Below are experts of layer 5 (counted from 0) of a mixture-of-experts language model. Rows are named router (the router's row for the expert), gate (a neuron's input weights, with its number), up (a neuron's input weights, with its number) and show model dimensions 0-191. Each number is 200 + 20 x the weight over its row's rms, rounded and kept within 0 to 999.
Before each expert's rows: "gets" lists some tokens that make up at least twice as much of what it gets as of all text; "mostly gets" lists some tokens that are sent to it at least half of the time. This comes from a sample of Wikipedia text that the model never trained on. Tokens count by the router's weight.

# expert 12
gets: " of", " in", ",", " for", " on", " at"
mostly gets: " of", " within", " in", " throughout", " Of", " across"
router,183,194,198,188,196,220,226,202,214,205,205,206,215,183,179,198,183,217,182,198,176,210,178,189,174,175,180,202,191,210,165,215,228,219,183,220,190,242,200,211,189,226,191,191,197,191,211,169,197,182,201,189,204,168,220,211,185,165,187,206,164,183,233,189,216,192,208,195,197,153,206,165,191,218,194,185,221,227,173,182,224,154,216,225,223,192,183,215,202,181,178,190,197,188,213,189,240,208,182,215,229,180,213,170,218,162,193,176,219,190,234,194,193,198,181,182,219,181,198,168,194,163,205,213,249,161,149,187,177,224,204,174,199,238,216,226,183,180,175,222,174,161,215,206,207,229,186,153,203,197,195,183,216,196,188,193,199,185,191,184,239,201,230,167,191,168,190,215,205,215,216,186,196,176,206,223,212,222,181,189,184,198,194,211,219,174,220,192,192,183,218,213
gate0,207,198,172,205,225,174,248,204,175,201,181,195,193,191,214,223,262,164,189,207,224,238,193,208,187,213,161,199,192,192,215,182,216,211,209,219,198,185,190,202,202,171,199,187,199,185,195,241,212,209,185,193,193,184,210,203,221,191,161,199,209,186,175,177,201,217,218,187,230,218,200,139,138,192,206,194,218,190,202,204,205,207,183,222,213,185,156,208,200,156,207,201,220,186,200,197,201,232,184,218,191,201,208,189,154,146,193,186,194,212,164,183,232,210,170,207,189,170,227,177,214,206,220,191,245,167,217,201,194,220,211,204,192,201,208,189,187,223,169,179,214,220,210,196,200,202,184,148,247,202,202,208,193,194,200,198,196,196,187,177,215,209,192,205,242,165,201,222,200,201,195,192,206,183,212,232,211,209,207,205,209,230,170,214,209,204,209,181,202,220,211,204
up0,148,196,159,188,191,188,198,195,203,233,201,193,192,199,192,217,190,189,167,177,182,190,203,255,198,203,224,203,197,195,221,198,189,218,190,176,213,184,214,189,200,212,199,195,188,208,233,183,208,184,207,194,204,244,207,219,192,198,204,227,233,206,206,204,211,201,208,216,231,220,183,195,224,223,207,181,194,185,211,177,202,206,192,236,220,175,206,177,186,221,204,174,181,189,164,201,207,194,193,206,197,212,212,179,217,244,201,203,186,183,202,219,183,198,204,197,203,198,167,195,221,207,163,207,190,226,174,208,199,203,224,229,182,154,231,201,207,186,223,237,222,161,177,207,212,230,187,210,169,207,174,234,185,177,179,214,183,197,161,244,233,195,209,191,187,230,176,180,177,170,255,174,207,209,206,211,194,210,223,153,193,189,249,181,186,170,179,193,222,184,178,200
gate1,215,196,239,166,200,169,219,207,179,183,203,187,177,213,194,207,161,185,189,200,211,194,180,225,215,196,196,189,209,207,197,178,186,177,241,149,204,204,159,173,208,190,189,184,228,178,187,205,223,185,188,170,194,172,175,176,178,238,176,214,197,185,158,214,206,192,214,201,207,200,192,222,192,184,216,200,171,214,184,190,200,188,186,192,197,215,190,191,169,168,198,208,235,224,252,177,214,217,191,215,218,191,226,207,225,189,154,201,195,206,212,224,217,226,203,223,186,225,229,186,207,196,230,223,219,209,210,235,185,203,212,224,192,207,182,203,179,192,187,205,183,185,174,214,185,200,193,222,170,214,209,173,188,203,176,193,209,243,211,175,178,192,216,245,197,217,204,224,200,228,214,177,201,217,203,221,194,202,153,166,210,193,163,205,220,196,174,222,183,153,214,170
up1,197,197,236,192,205,206,185,220,226,203,189,197,233,199,184,219,187,189,213,211,209,222,220,158,214,224,216,184,198,194,148,200,218,225,217,168,196,214,219,191,176,230,207,205,210,169,196,244,233,224,232,167,186,214,173,199,213,209,204,212,196,203,186,185,197,232,192,247,182,196,183,225,188,192,221,206,204,230,211,202,213,222,227,177,214,203,189,207,246,178,204,219,212,152,192,203,227,187,213,234,187,218,214,220,204,162,175,182,167,196,201,201,166,202,183,184,186,208,205,202,201,184,216,206,218,183,194,209,219,218,208,191,169,197,216,217,192,188,205,158,214,184,170,204,191,184,206,209,199,206,214,189,199,190,229,176,219,148,159,205,205,168,219,187,225,198,202,212,168,197,207,206,224,186,187,187,161,175,220,207,185,198,244,222,177,193,216,203,202,260,198,220
gate2,194,215,218,202,217,211,245,177,217,194,200,212,172,197,195,195,194,206,201,237,219,227,194,215,183,239,224,211,191,195,222,222,208,217,218,216,205,239,227,221,211,223,226,192,207,204,223,197,170,233,149,149,150,179,213,204,214,213,213,164,174,232,204,164,215,201,166,201,174,227,225,219,209,178,196,199,183,220,198,214,203,187,169,203,217,183,205,201,203,193,195,199,230,216,199,205,211,182,206,176,202,190,228,221,172,212,226,211,188,225,194,196,193,206,203,218,214,201,214,199,208,203,223,165,246,213,239,201,195,208,213,181,185,192,223,236,177,217,199,191,229,201,181,170,189,198,199,155,229,198,211,188,189,229,186,176,243,184,170,190,203,212,185,222,190,194,219,180,183,181,184,183,194,194,199,187,180,175,180,202,167,191,225,237,193,161,211,211,198,210,227,171
up2,199,167,198,172,203,166,159,183,182,187,192,207,184,219,216,195,171,181,203,185,195,206,203,167,252,193,171,211,185,220,198,188,221,218,149,193,204,179,189,202,200,192,224,185,167,207,168,187,163,170,239,194,220,230,197,202,167,184,204,184,209,223,202,207,206,194,245,154,171,193,204,195,149,196,206,210,167,223,230,235,206,225,191,219,202,186,174,214,185,202,219,212,196,194,199,199,208,194,203,208,232,174,206,192,201,217,216,191,162,176,222,202,198,216,207,164,201,214,224,215,227,220,203,188,188,207,202,228,186,222,192,208,213,172,192,194,201,190,193,199,177,214,185,185,233,232,198,214,192,198,189,184,223,204,204,214,191,232,204,182,231,166,170,194,216,229,207,179,186,225,203,206,203,214,229,209,253,183,203,195,218,191,205,181,189,234,212,147,200,191,170,185
gate3,246,207,171,174,214,215,189,160,185,184,215,216,177,208,204,163,174,204,186,213,214,164,231,217,172,183,166,237,196,191,199,207,210,188,190,205,186,203,168,190,219,163,157,237,209,222,208,197,182,186,208,215,186,179,208,206,198,191,217,191,214,196,204,174,196,186,207,174,202,202,238,172,185,164,181,178,184,170,175,199,198,175,207,204,180,162,185,241,201,203,220,168,192,200,211,219,238,177,216,227,207,180,204,206,206,215,172,205,204,227,213,216,184,187,230,195,215,213,219,216,193,201,254,186,203,177,193,184,221,206,204,189,209,180,247,177,198,216,214,215,175,160,174,207,233,195,226,199,197,198,190,201,233,211,216,201,200,164,191,191,161,216,182,187,221,206,186,197,218,197,186,211,203,192,207,229,204,172,172,245,201,184,190,199,222,187,227,220,210,228,212,171
up3,190,211,177,203,195,190,188,247,206,190,191,215,171,220,187,204,181,213,145,219,193,174,212,179,202,232,218,185,182,193,218,149,215,206,191,187,189,222,207,240,198,201,179,200,187,181,198,189,196,235,194,207,215,224,175,201,184,234,170,185,238,181,213,209,169,212,193,173,208,190,167,196,184,204,189,192,235,237,208,187,189,206,207,181,252,216,172,171,212,205,194,186,208,189,166,179,192,195,180,183,217,188,197,181,197,180,190,208,198,171,240,207,185,166,199,181,215,195,217,191,196,197,209,195,207,197,177,213,182,172,215,197,231,189,148,184,223,215,222,204,175,163,208,181,206,174,203,142,193,215,176,205,214,189,220,256,188,205,191,180,199,202,220,204,218,194,185,186,195,190,196,159,205,175,200,194,193,221,213,166,225,195,194,214,208,234,189,195,234,236,192,192
gate4,200,193,165,236,193,204,193,218,188,196,191,200,219,169,200,199,174,144,180,252,209,200,201,200,207,224,178,213,210,206,234,205,218,218,193,195,249,202,201,199,175,177,180,233,184,197,231,192,208,211,205,195,186,211,237,184,225,182,239,238,182,210,194,187,164,188,200,215,207,195,183,233,205,211,223,198,195,206,178,235,250,212,209,203,182,208,195,212,202,188,226,200,190,181,223,199,202,172,172,200,205,251,199,204,207,157,158,206,209,170,222,192,206,181,221,155,188,210,188,187,184,200,212,176,225,207,211,147,214,223,181,177,213,208,151,208,217,188,196,186,186,210,208,234,219,217,188,184,193,220,186,215,205,182,221,192,205,212,185,202,181,225,210,214,205,220,187,193,190,198,204,200,202,219,207,216,187,164,180,222,176,165,223,223,197,166,207,201,225,172,178,195
up4,190,181,175,192,191,233,185,189,208,228,217,189,225,195,178,192,196,185,174,184,219,193,198,182,209,209,215,195,241,193,193,203,227,199,209,179,190,203,186,190,180,242,177,219,209,185,190,196,195,253,176,209,183,202,207,183,202,197,195,199,207,207,191,194,188,168,196,206,230,163,208,151,219,182,199,209,227,188,211,202,188,229,162,210,194,216,193,189,220,214,199,198,181,194,202,214,192,206,203,207,170,206,226,174,212,200,179,277,212,186,201,189,199,232,181,164,209,194,181,184,166,237,209,186,208,248,164,181,217,199,221,191,167,148,183,218,177,184,189,189,200,202,222,210,177,209,178,202,209,223,189,167,160,188,182,217,233,220,222,197,195,196,201,216,176,211,151,196,230,184,204,207,220,207,201,199,153,219,192,176,193,209,167,217,220,173,193,188,164,193,196,203

# expert 17
gets: "-", "\n", "\n\n", ")\n", " information", " Born"
mostly gets: "Personal", " Succeeded", " Coordinates", " Genus", " Died", " Spouse"
router,186,193,206,212,180,234,215,205,186,214,175,200,198,207,187,236,201,223,203,195,236,169,197,207,197,183,195,209,229,231,182,228,222,198,167,176,188,197,192,207,190,224,192,187,170,190,218,199,208,167,209,191,183,185,200,193,161,209,148,168,173,215,233,210,209,255,208,172,224,200,235,189,211,218,206,181,216,207,254,212,229,197,206,194,215,163,195,225,228,187,198,159,213,193,206,168,177,234,208,226,224,177,248,178,208,180,206,178,214,205,190,177,184,225,194,201,251,213,184,174,212,188,175,216,199,200,189,217,165,218,194,186,203,231,209,205,211,180,190,228,195,193,201,242,181,223,192,171,185,165,186,216,233,194,211,209,174,196,202,194,218,189,217,197,223,198,234,229,213,191,216,215,199,230,201,212,221,222,195,183,175,180,212,213,209,191,198,210,189,193,202,181
gate1,169,209,208,217,214,208,213,219,207,225,182,199,194,199,208,200,198,218,211,198,173,175,178,228,188,172,187,187,203,235,174,185,203,185,198,198,210,274,196,258,188,211,174,203,180,215,181,208,196,169,205,194,216,211,212,190,219,209,209,210,211,187,215,186,186,189,195,179,212,187,239,261,195,242,186,214,199,219,223,187,189,203,225,189,212,180,219,195,224,208,219,202,210,208,215,190,198,208,214,181,196,194,199,209,167,213,215,211,226,185,176,174,156,189,170,202,215,227,158,209,200,199,193,190,223,218,226,178,158,197,185,235,177,163,182,196,191,220,213,181,222,235,206,167,184,173,189,174,192,196,195,180,264,181,225,168,190,197,193,201,207,200,195,188,215,171,184,203,205,219,234,181,192,209,196,182,193,227,212,202,212,184,189,222,193,224,201,178,166,174,192,171
up1,172,200,199,229,176,201,208,183,185,197,185,210,207,203,215,211,196,224,179,202,202,207,179,208,189,241,224,193,211,217,201,196,187,231,219,229,178,188,211,205,211,195,197,187,191,190,196,194,229,204,202,242,206,218,195,213,194,182,190,158,196,194,190,199,204,176,223,168,183,224,197,187,179,243,212,199,220,256,183,197,194,212,210,183,227,189,173,192,197,198,215,203,184,238,201,225,221,183,208,219,226,182,184,171,168,186,196,225,175,204,193,217,215,197,210,173,188,210,262,205,186,207,209,217,210,213,205,220,188,214,230,204,211,215,243,199,179,241,200,224,224,197,209,184,174,190,169,222,194,195,205,198,182,181,203,180,202,219,177,236,249,245,208,196,261,184,176,182,206,187,192,210,195,170,217,208,184,173,171,227,201,184,168,160,214,224,173,221,179,182,199,230
gate2,200,179,187,196,215,197,204,220,189,218,215,177,202,195,210,166,220,226,214,198,182,195,199,176,212,188,240,220,217,161,209,178,222,220,189,201,174,189,183,197,206,169,235,191,207,189,188,163,201,177,197,192,219,205,215,190,241,178,184,176,187,211,196,185,196,210,225,213,176,195,240,170,211,202,176,222,217,194,219,228,194,216,199,177,195,199,236,123,163,212,192,183,198,170,206,163,207,194,226,233,198,208,215,206,212,218,152,197,196,214,167,194,183,195,185,203,188,209,190,191,201,186,147,197,243,208,148,205,192,222,216,177,225,190,213,207,199,225,211,177,227,230,235,174,187,180,190,225,160,218,226,196,198,195,212,217,206,188,196,177,222,205,207,203,207,187,206,184,234,200,199,207,185,218,212,218,168,184,197,193,184,206,203,200,208,162,202,159,201,207,167,203
up2,192,185,211,187,192,187,223,183,181,216,185,194,173,209,189,192,203,203,208,230,177,191,194,204,228,185,160,198,200,209,176,229,174,202,176,205,203,155,212,178,168,216,217,199,223,194,206,211,231,189,228,197,199,240,206,226,168,182,181,227,217,184,204,179,207,170,176,203,224,210,218,183,217,177,203,185,225,206,185,274,248,185,168,215,140,199,214,198,187,181,181,198,194,158,210,190,192,223,226,203,207,186,191,196,204,194,212,246,180,188,202,143,176,191,227,187,173,206,175,194,187,205,226,201,165,197,202,199,166,212,184,187,208,196,203,204,193,196,204,214,217,204,204,190,210,173,180,207,196,210,190,208,184,194,183,203,196,206,168,187,194,246,211,210,184,195,167,196,185,217,222,201,245,199,174,158,179,246,199,222,189,174,178,208,205,204,192,197,212,202,207,224
gate3,227,158,195,195,191,246,226,186,231,199,204,213,196,169,221,198,216,234,210,171,167,209,206,219,186,158,197,220,181,217,197,194,207,176,168,198,195,195,193,190,225,176,194,250,180,208,203,195,187,177,205,180,214,192,179,194,241,226,214,195,208,217,191,188,202,192,223,189,212,191,192,171,210,190,187,208,180,202,222,179,178,222,173,205,190,191,177,221,196,237,196,177,169,203,172,182,177,203,208,196,189,187,222,209,184,222,198,206,173,180,216,207,208,204,181,184,197,218,168,213,211,149,170,190,174,192,198,179,195,196,200,229,169,193,220,191,207,233,198,196,239,177,175,223,207,195,185,157,239,162,213,220,190,199,258,210,191,204,201,179,202,215,183,194,198,242,228,197,221,185,197,170,184,189,212,222,204,193,232,210,194,216,209,211,198,196,228,224,255,191,173,208
up3,218,178,201,207,232,240,169,197,176,174,188,185,171,210,208,193,200,233,195,209,190,228,221,191,192,209,216,183,171,195,209,222,160,163,212,203,220,207,192,231,184,184,185,196,178,205,192,174,215,199,178,162,207,198,190,241,195,200,192,199,208,198,194,186,160,227,181,200,182,185,210,194,228,174,227,163,207,283,197,190,204,214,189,226,188,200,181,199,195,186,176,181,219,200,203,178,172,194,224,209,199,205,203,226,181,188,162,173,198,168,196,191,186,209,231,212,272,231,178,223,187,188,198,177,232,187,203,209,184,236,188,225,216,186,181,193,209,186,218,229,200,201,201,230,225,210,170,196,215,190,194,222,195,197,193,169,209,181,152,188,211,244,208,213,201,208,209,227,197,175,184,163,201,212,202,198,218,189,187,219,193,201,213,195,206,189,175,197,210,208,197,211
gate4,171,197,201,237,220,205,205,194,219,209,170,194,218,181,183,179,200,200,167,231,230,199,247,183,201,215,215,195,205,225,171,206,215,226,150,206,233,187,213,200,172,194,220,212,229,225,245,213,202,181,173,215,189,185,194,231,186,199,206,161,193,197,226,225,213,183,213,174,218,221,209,183,155,157,201,211,198,207,187,195,215,156,227,178,198,215,171,223,215,212,225,173,186,191,191,209,192,175,208,193,200,189,198,195,201,207,222,189,190,209,198,187,185,209,162,223,218,204,244,189,211,166,215,223,176,232,221,203,171,194,224,154,204,210,154,211,207,227,206,194,184,246,202,245,181,184,210,211,200,234,195,177,182,214,186,204,219,208,199,202,218,210,210,189,223,227,177,206,230,200,196,196,209,228,218,153,187,196,200,212,208,211,212,212,205,202,207,195,204,218,197,176
up4,214,173,205,219,204,205,203,228,202,208,177,197,206,179,183,219,182,216,176,208,197,189,216,176,216,220,218,256,187,203,192,185,232,197,168,183,212,162,205,206,216,188,199,188,152,211,175,198,199,182,201,208,173,201,211,190,189,191,198,201,200,191,193,236,192,172,225,181,182,193,185,195,196,181,189,207,206,170,219,158,215,178,200,197,213,229,181,238,221,200,182,206,188,189,179,193,199,202,155,202,210,221,202,221,189,209,204,161,174,245,213,169,223,211,196,217,198,203,202,226,199,253,220,220,186,213,174,164,226,166,199,210,191,221,208,199,190,194,209,201,217,196,183,205,231,188,218,146,214,223,208,213,214,182,210,201,158,189,142,207,220,202,211,162,216,201,214,189,190,211,150,187,207,206,178,188,211,203,173,210,170,205,201,218,249,195,222,218,243,207,208,199
gate5,184,234,157,208,213,211,197,218,230,183,202,207,204,180,218,233,245,181,206,194,232,198,187,239,207,184,238,195,182,199,206,177,195,208,195,220,219,234,226,198,193,193,224,187,207,223,220,157,194,210,194,199,181,197,197,154,206,204,223,205,202,218,208,223,195,215,188,185,202,189,192,145,207,190,189,228,170,216,221,230,208,213,199,194,183,217,219,221,204,209,205,177,230,204,222,181,211,240,195,190,198,152,215,222,197,174,204,202,241,197,186,196,226,184,220,188,214,218,150,225,222,203,224,227,181,188,193,191,171,251,181,196,159,222,237,190,206,183,227,186,171,229,215,209,213,192,199,224,228,170,164,190,202,171,225,200,189,155,232,206,231,221,204,194,207,195,200,196,188,198,180,191,190,218,217,210,175,205,192,207,183,199,223,192,199,184,187,194,198,214,194,187
up5,211,205,161,239,254,185,233,211,183,222,185,212,195,220,178,199,202,184,189,225,214,172,214,186,218,197,203,220,170,195,203,235,198,186,218,208,221,218,207,206,212,195,219,211,179,219,212,175,194,203,245,182,212,179,218,168,194,178,211,192,211,203,214,220,196,183,196,183,219,202,206,190,171,183,168,231,195,206,188,225,209,215,228,191,207,188,190,214,197,217,138,198,212,180,188,226,194,183,177,207,197,197,195,229,184,181,254,246,231,211,221,197,221,241,194,179,184,208,207,180,219,201,189,196,185,193,193,213,191,224,226,200,178,211,202,200,199,189,234,217,217,201,241,192,171,217,185,185,201,194,162,208,222,185,228,235,215,203,225,221,217,207,230,209,196,197,193,205,168,196,201,136,220,187,201,242,209,191,232,218,176,220,233,190,225,185,207,226,208,202,197,188

# expert 15
gets: " by", " and", " with", " as", ",", " from"
mostly gets: " by", " without", " with", " because", " According", " With"
router,172,215,234,194,179,211,218,202,200,189,203,216,204,180,190,235,202,214,168,183,168,234,214,184,179,184,166,207,206,229,208,232,233,214,192,202,170,223,230,209,181,212,172,211,200,211,240,196,198,189,180,179,195,176,221,209,208,198,180,198,190,188,231,162,220,187,229,185,220,193,212,184,182,218,189,195,220,206,207,198,213,206,227,251,203,201,188,230,228,198,175,218,194,193,239,199,210,191,188,260,203,162,200,155,212,178,185,202,219,164,213,181,214,197,188,181,196,171,217,178,177,184,184,216,242,201,176,191,175,220,174,215,199,228,194,219,216,167,209,185,165,177,224,202,205,215,204,173,187,183,199,167,213,215,211,215,182,172,172,180,218,180,229,184,200,191,224,228,197,179,227,195,180,198,225,213,198,198,192,198,186,188,185,198,189,162,196,221,182,201,244,197
gate0,199,196,191,238,193,227,185,227,201,217,207,220,221,189,158,203,187,196,196,155,204,238,206,186,206,205,155,223,213,176,220,163,165,193,183,181,189,222,217,200,195,198,229,191,190,188,179,204,214,216,212,221,187,209,240,171,192,197,216,209,158,182,218,177,221,181,199,221,209,212,228,209,197,204,156,218,182,174,186,222,212,192,212,199,226,158,205,205,203,245,203,198,210,174,233,223,234,207,178,221,211,183,187,184,181,197,211,184,206,201,198,207,169,205,218,212,200,180,204,176,206,200,193,202,192,178,167,183,208,199,206,220,198,188,214,213,182,213,209,171,184,188,228,213,208,222,228,165,196,249,235,153,227,189,152,203,201,185,213,199,161,189,199,208,196,183,205,214,218,237,164,212,187,185,191,225,221,190,210,221,176,166,215,206,185,212,164,207,194,219,203,175
up0,184,230,206,188,208,213,205,179,196,246,194,222,243,171,191,200,229,207,168,152,171,203,190,200,225,218,216,220,222,198,212,176,185,219,165,196,189,211,201,188,205,213,208,173,225,192,225,207,189,205,212,222,164,212,226,211,197,199,197,185,181,214,199,234,202,178,229,237,248,187,201,220,212,186,198,203,216,219,191,227,223,167,192,222,191,199,174,207,212,199,238,171,201,205,220,186,250,186,213,203,192,198,227,201,167,174,197,215,229,219,192,203,227,209,185,202,227,210,190,194,196,197,205,170,211,241,185,189,145,187,197,229,223,205,219,232,201,192,220,162,184,193,216,167,210,208,199,183,210,200,234,213,227,214,178,216,198,220,215,193,217,206,211,209,171,208,179,213,203,211,169,185,195,192,170,220,226,258,195,215,226,181,219,187,186,232,205,176,185,208,198,197
gate1,166,198,201,157,175,231,178,184,209,214,236,218,206,176,168,227,165,180,215,156,204,223,217,173,207,213,201,164,180,205,200,175,193,216,207,188,194,174,178,181,221,195,186,205,176,185,228,171,196,184,192,207,204,187,216,206,200,206,190,218,183,170,228,162,186,206,194,210,173,195,184,194,206,200,194,227,188,204,204,197,165,231,171,196,179,188,219,225,225,211,203,216,202,224,226,215,226,206,187,195,201,179,195,176,184,208,226,189,179,217,176,214,209,205,197,144,196,196,213,152,187,203,202,222,222,224,188,191,184,230,202,205,212,206,206,186,206,159,189,220,196,153,168,205,198,219,177,201,177,150,192,210,218,219,201,215,194,206,182,191,226,199,206,183,261,178,216,198,172,165,208,204,208,207,184,218,234,198,173,219,183,183,249,227,207,192,187,221,200,198,200,195
up1,243,180,153,246,195,183,189,212,195,215,206,220,198,192,211,190,235,210,191,218,205,176,215,216,240,184,203,208,212,211,219,249,194,199,194,233,224,167,195,232,217,193,203,185,225,176,195,222,190,212,186,210,204,193,204,222,200,203,166,177,213,204,195,204,202,221,237,188,227,242,202,193,203,194,221,202,208,192,212,200,210,222,243,220,213,199,195,229,238,201,204,213,236,177,170,238,155,177,210,204,195,191,203,214,212,208,169,197,202,221,219,183,199,209,170,227,212,189,229,185,203,177,193,232,180,185,247,225,181,180,218,186,185,210,220,185,208,194,201,241,204,238,211,240,184,223,212,177,193,207,206,188,191,178,204,220,203,170,213,205,187,169,210,204,169,206,201,207,237,237,181,219,164,187,198,213,204,216,217,204,208,195,201,209,204,182,197,201,229,210,171,156
gate2,197,245,178,207,160,168,194,179,195,212,183,216,198,205,188,178,190,181,152,191,188,194,154,198,188,179,218,163,201,197,203,208,207,186,190,214,197,227,203,220,213,212,195,226,197,167,200,172,196,203,186,213,138,180,215,203,199,211,200,188,182,187,188,185,212,186,180,196,168,192,191,171,166,146,216,174,189,205,182,229,205,204,183,207,215,206,221,204,204,191,237,188,177,172,189,162,189,192,222,189,252,202,168,188,155,219,211,177,193,173,209,162,195,175,195,204,232,176,211,211,205,199,157,207,197,195,210,184,205,209,210,222,208,230,212,185,165,207,191,205,175,227,200,187,197,168,223,194,211,187,226,218,216,210,167,206,222,204,189,166,181,208,213,198,179,194,214,204,195,197,236,206,229,166,206,193,203,217,214,238,189,186,195,219,211,227,223,198,210,241,219,207
up2,230,172,207,207,176,222,169,216,208,226,227,162,188,173,209,244,199,222,171,195,193,201,225,197,184,205,193,237,196,201,174,224,169,201,215,209,234,173,181,183,199,222,190,228,205,230,224,213,239,194,212,203,200,183,188,196,205,202,195,186,193,187,197,242,207,240,219,225,209,203,185,224,237,211,194,239,168,196,204,172,171,181,212,216,207,193,208,184,202,275,218,154,204,217,191,186,143,163,202,226,207,220,210,201,207,191,194,219,245,187,219,183,212,208,204,196,199,204,185,187,212,197,211,163,186,185,218,216,205,208,201,197,194,184,183,193,217,184,202,203,173,201,202,247,193,214,199,198,168,186,226,204,210,170,190,177,194,183,215,191,181,187,198,189,225,205,233,206,209,179,214,212,188,196,176,167,203,236,177,185,192,180,197,169,190,189,184,194,178,178,216,183
gate3,232,202,206,188,233,185,241,208,184,208,191,200,201,185,223,225,201,184,216,181,174,215,241,221,209,234,205,196,216,190,237,224,237,220,220,202,171,217,174,213,186,209,152,219,192,192,198,228,226,213,166,161,196,212,202,180,234,207,227,206,211,208,189,202,227,166,199,209,202,162,226,203,165,188,190,207,200,178,182,172,193,233,223,240,181,195,211,184,217,196,158,199,202,206,203,200,188,226,193,230,217,193,187,197,210,210,194,188,164,176,208,208,191,225,233,165,235,229,189,230,220,197,182,203,205,171,194,187,194,245,214,182,187,219,175,194,208,213,176,180,204,244,182,189,171,193,179,187,219,190,199,171,214,184,200,201,221,189,210,223,212,230,173,185,245,204,201,208,199,178,217,207,191,188,203,212,177,174,171,206,208,161,187,227,190,210,206,185,175,185,205,197
up3,149,188,235,219,164,193,196,183,186,185,218,207,209,232,222,180,198,155,163,219,222,196,194,200,138,189,207,199,180,223,193,175,159,166,180,226,203,196,237,176,224,199,176,165,212,204,201,165,171,167,221,232,209,197,178,148,210,207,189,203,198,170,177,172,205,205,191,174,234,192,200,174,223,193,213,215,204,197,180,243,205,206,208,208,159,221,216,206,180,187,218,193,190,201,206,207,196,199,180,217,199,185,190,188,181,221,180,212,198,209,177,201,219,228,185,215,168,165,177,176,193,194,172,216,208,207,213,196,168,187,217,219,202,159,203,209,197,235,213,188,193,194,175,231,215,222,194,203,180,197,192,209,179,181,197,202,187,226,183,177,199,225,197,212,221,206,239,183,217,203,190,201,213,217,209,208,226,194,173,184,153,207,194,219,219,182,196,195,211,186,191,202
gate4,151,193,206,203,170,204,223,179,182,206,182,208,204,198,192,195,194,195,183,168,212,230,227,202,171,184,181,176,195,194,213,217,165,221,211,189,159,196,220,208,202,204,177,173,182,192,216,198,209,220,213,165,196,173,196,207,194,218,189,205,208,198,198,217,187,198,157,212,202,194,266,190,215,180,220,203,221,203,215,175,213,153,181,230,254,205,203,227,209,190,196,176,233,208,228,211,205,210,178,212,164,201,201,197,188,221,214,221,161,178,187,180,208,146,186,205,202,201,199,181,197,184,190,170,204,220,188,180,194,177,167,192,177,190,161,187,210,154,197,188,214,206,184,212,208,198,221,230,241,163,175,224,215,237,210,204,204,200,181,228,201,191,194,162,199,176,193,205,206,192,205,201,209,219,232,166,160,195,191,209,213,227,197,213,212,203,226,181,197,218,174,195
up4,161,202,163,188,172,187,198,175,161,202,191,191,189,206,147,203,169,185,227,191,195,204,202,232,201,178,213,188,194,161,201,206,199,228,187,190,171,224,206,215,196,185,207,184,194,200,242,184,204,186,214,189,204,167,186,175,213,203,211,180,219,229,191,185,156,188,183,196,219,186,206,226,230,183,183,190,239,241,179,171,248,173,204,213,223,216,204,206,201,185,190,209,196,197,224,195,186,218,185,242,199,196,201,173,191,235,230,218,198,175,182,184,230,178,186,179,137,196,204,214,219,218,164,201,214,202,201,202,218,173,206,179,185,181,156,219,219,174,202,176,225,211,158,198,192,201,200,208,220,173,204,217,229,241,207,224,215,232,198,197,200,204,196,185,190,190,192,186,208,198,202,204,180,215,201,209,169,196,211,203,220,219,212,209,199,213,196,185,233,212,191,160